config = dict(
    hidden_size=96,
    balance_loss=0.00024,
    init_std_router=0.00982,
    lr_router=0.000597,
    norm_eps=1e-06,
    tie_word_embeddings=False,
    optimizer='adamw',
    train_tokens=241200000,
)
Below are experts of layer 4 (counted from 0) of a mixture-of-experts language model. Rows are named router (the router's row for the expert) and show model dimensions 0-95. Each number is 128 + 32 x the weight over its row's rms, rounded and kept within 0 to 255.
After each expert's rows: a language model's description of what the expert responds to. This comes from a sample of Wikipedia text that the model never trained on.

# expert 4
router [134 118 184 139  89 129 128 119 152 150 118 139  83 177  77 149 138 145 130 132 158 106 110 172 152 170 134 137 124 114 119 155 148 133 186  73 150 143  85 173 122 157 135 146 176 162  98 147 103 125 142  85 144 189 154  66 159 184 147 112 125 148 124  51 156 122 184 177 122  81 108 150 154  76 130 142 155 198 128 104 138  63 110 154  95 127 151  93 154 184 123  83 146  72 137 136]
It responds to: Auxiliary and copular verbs. Finite forms of be and have after a subject or relative pronoun, such as was, is, have, had, typically before been or not.

# expert 63
router [155 135 116 137 113  92 116 174 190 193  78 179 135 149 149 181 159  91 160 152 126 112 123  88 182 158  68 167 113 105 117 151 134 159 120 108 171 198 138  98 110 141 176 102 109 130 118  80 142  86 151 153 136  87  73 124 119 158 118 177  38  95  89 168 100 173  99 127 112 160  80 151 120 163  82 157 104 103 148 115 144 167  89 138 114 104 135 128 116 105  99 142 150 144 104 106]
It responds to: Consonant word pieces. Short consonant-led pieces inside longer words and names, such as amal-g-amation, Mem-ph-is, Stutt-g-art, Asc-en-so, Palest-in-ian.

# expert 18
router [164 137 185 179 106 163 146 177 174 100 133 128 114 120 155  85  71 131  69 142 103 122 156 129 148  88 110 104 135 102 125 128 118  95 108 114 139  66 111  92 171 135 153 145  90 136 108 131 145 124 141  81 148 119  97 120 149 110  82 171 122  99  72  79  88 118 154 121  92  97 192 107 143 138 104  85 134 145 113 117 192 154 128 187  70 159 195 154 170  76 110 129 199  95 131 133]
It responds to: Word starts after hyphens. Short word-initial pieces like g, h, r after a hyphen or space, as in in-game and great-grandfather, plus digits, parentheses and table separators.

# expert 26
router [ 79 178  95 113 134 100 170 133 101 121 121 187 127 100 186 127  95 106 108 166 119 150 120 123 100  55 138 161 144  90 138 125 135  45 153 104 124 103 135 131 178 115 140 170  64 161 101  73 195 148 100 139 118 104 153 122  72 137 102 130 167 105 142 137 129 125 147 100  87  87 118  84 129 150 137 136 119 177 149 140 111 174  55  44 108 101 117 122 158 131 146  77 115 128 126 171]
It responds to: Range and code punctuation. Dashes, slashes and superscripts between numbers in year ranges, dates, ISBNs and formulas, as in 2023–24, 19th-century, 978-1-5011.

# expert 48
router [141 165 102 115  81 119 143 111 194  97 134 109 106 154 109 118 163  90 209  69  77 126 139 122  78 162 140 187 108 157 159 148 117 132 117 158 151 102 160 127 150 160 187 196  72 149 149 144 133 150 188 125  74 162 116 119  86 143 115 127  94  92 134 136 167 128 115 148 107 186 134 147  73 124 135 112  79 100 106  96 173 185 138 115 101 100 184 170 164 127 161 131 122  95 131 106]
It responds to: Sports and entertainment name starts. First pieces of names and labels in sports and film articles, such as Ch in Chloë or Chuck, No., Rec in Receiving.

# expert 58
router [131 100 159 132  99 189  98 175  88 158 143  90 135 108 129  94 192 167 147 139 134 128 121  98  99 186 121 116 153 104 106  87 123 106  80 182 105 141  99 106  92 128  74  82  95 193 133 139 161  89 168 126 126 121 194 146 130 129 107 149 166 145 186 148  53 116 131 157  40  76 146 133 133 131 136 130 141 117 141  94 107 130  70 109  95 109 163 116 143 156 122 134 154 193 117  94]
It responds to: Word-initial syllable pieces. Early pieces of words split into syllables, often scientific terms, such as ly-m-phocytes, rec-y-cling, s-hy, c-up, mobil-ization.

# expert 45
router [113  48 173 144 138  91 131 169 139 126 162 129 147 129  85 121 165 151  77 127 105 156  92 145 177 108 149 119 132 103 104  86 128  82 135 143 100 125 146 113  92 168 118  97 142 211 119 126 189 125  50 130  56  90  81 120  96 151 107 110  64 130 164 142 109 131  63 131 143 134 164 128  92 134 140  85  78 121 127 144 134 163 145  88  99 102  98 163 158 152 132  57 118 101 156 136]
It responds to: Infobox field labels. Labels after dashes in infobox lists following coordinates, e.g. Built, Construction started, Elevation, Coordinates, Genus; also "a" and "the" before nouns.

# expert 35
router [143 147 184 120 112 188 160  47 115 177 140 160 108 136  90 121 130 140 158 158 145 130  68 138  96 125 147 122 124 163 109 189 176 111 114 126 139  72 143 189 120 130 142 150 137  85 165 108 117 147  94  97  94 168 173 100  76 147  95 128 117 107 141 130  48 123  75 104 102 133 137 144  99 181 109 137 102 175 158 136  69 206  98 166 100 103  81 134 143 138  89 137 141 127 151 115]
It responds to: Naming and role words. Words introducing roles or names, such as as, called, named, appointed, became, plus apostrophes and slashes joining names like Capital Cities/ABC.

# expert 43
router [106 106 111 156 100 166 181 133 101  48 110 162 148 115 126  99 159  69 111 137 146 169 118 124 144 136 130 161 126 203 145  91 120 157 126 100 102 176 154 105 110  87 118  81 140 108 138 132  61 116 114 183 145 128 112 121 153 124  98  73 213 127 142 190 184 181  64 135 157 130 126 110 134 139 157 127 118 166 141 160  90 133 117 161 147 119 114  72 159 118 163 166  81 182 111 142]
It responds to: Foreign-name word pieces. Fragments inside uncommon or foreign names and words after a capital initial piece, such as Przemyśl, Javelin, Ultimate, Eendracht.

# expert 2
router [208 119 205 136 173 155  96 115 127 167 174 140 118 163 115 128  80  35 150  83 136 159 111 156  89 127 157  68 132 193 100 133 145 170  99 114 101  92  78 165 124 106 169 165  96 161 135 109 176 190 139 101 119 101 181 157 149  92 134  88 135  86 111  98 109  80 160 123 121  98 123 129 100 117 104 116 150  82 116 139  94 109 159 106 149 126 130 151 139 122 160 124 144  99 132 170]
It responds to: Line-start section tokens. First token of a new line or heading in markup: line breaks, heading equals signs, list dashes, table pipes, opening quotes, Early, Career.

# expert 21
router [125 164 139 106  72 130 122  90  96  42 151  96 104 109 167  71 132  79 177 126 155 150 150 171 136 139 130 132 117 152 138 130 106  89  82 147 165  99 133 162 196 179 153 151  83  92  73 194 163 105 104  94  99 134 118  85 132  88  94 133 102 172 149 146 107 114 175 121 103 158 139 135 147 174 140 138 136 128 155 147 148 117 166  95 121 121 171 179 146  96 157 171 192 118  92 172]
It responds to: Place and team names. Capitalized first pieces of place and team names in tables and lists, such as South Africa, Perth, Peru, New York, Los.

# expert 17
router [168 133  92 172 141 207  89 173 164  52 121 191 121 103 150 115 116 152  91 124 109 159 161 122 152 123 153 145 137 153 168  93 101  91 186 135 130  99 156 156 120  84 138 116 106 130 140 117  70  88 131 162 146  97 132 154 112 132 115 170 204  94  83  88 137  77  90 135 166 158 170 161 146 163 117  76 149 117 152 112 196 158 159 168 165 132 110 135 153 118 137 121 109 145  74 157]
It responds to: Biography abbreviations, first digits. First digits of years and numbers, and short abbreviations in infobox-style biographies, such as m. for married, age, B in Bachelor.

# expert 54
router [111  74 168 111 198 121 121 114 150 150 123 120 148 174  70 141 111 129 168 147  75 149 136 161 159 185  97  94 140 118 104 137 138 108 101  98 133 107  81 175  57 182 117 176 164 151 129 157 155 154 179 107 144 171 154 169 151 127 122 126 124 136 105  49 156  82 173 148 152  89  99  98 146 133 133 132  93 159 126  88 130  83 142 140 149 117 161 112 207 178  96  95 133  91 129 156]
It responds to: Clause subject pronouns. Pronouns and relativizers opening a clause before a verb, such as it, he, who, that and they after commas or periods.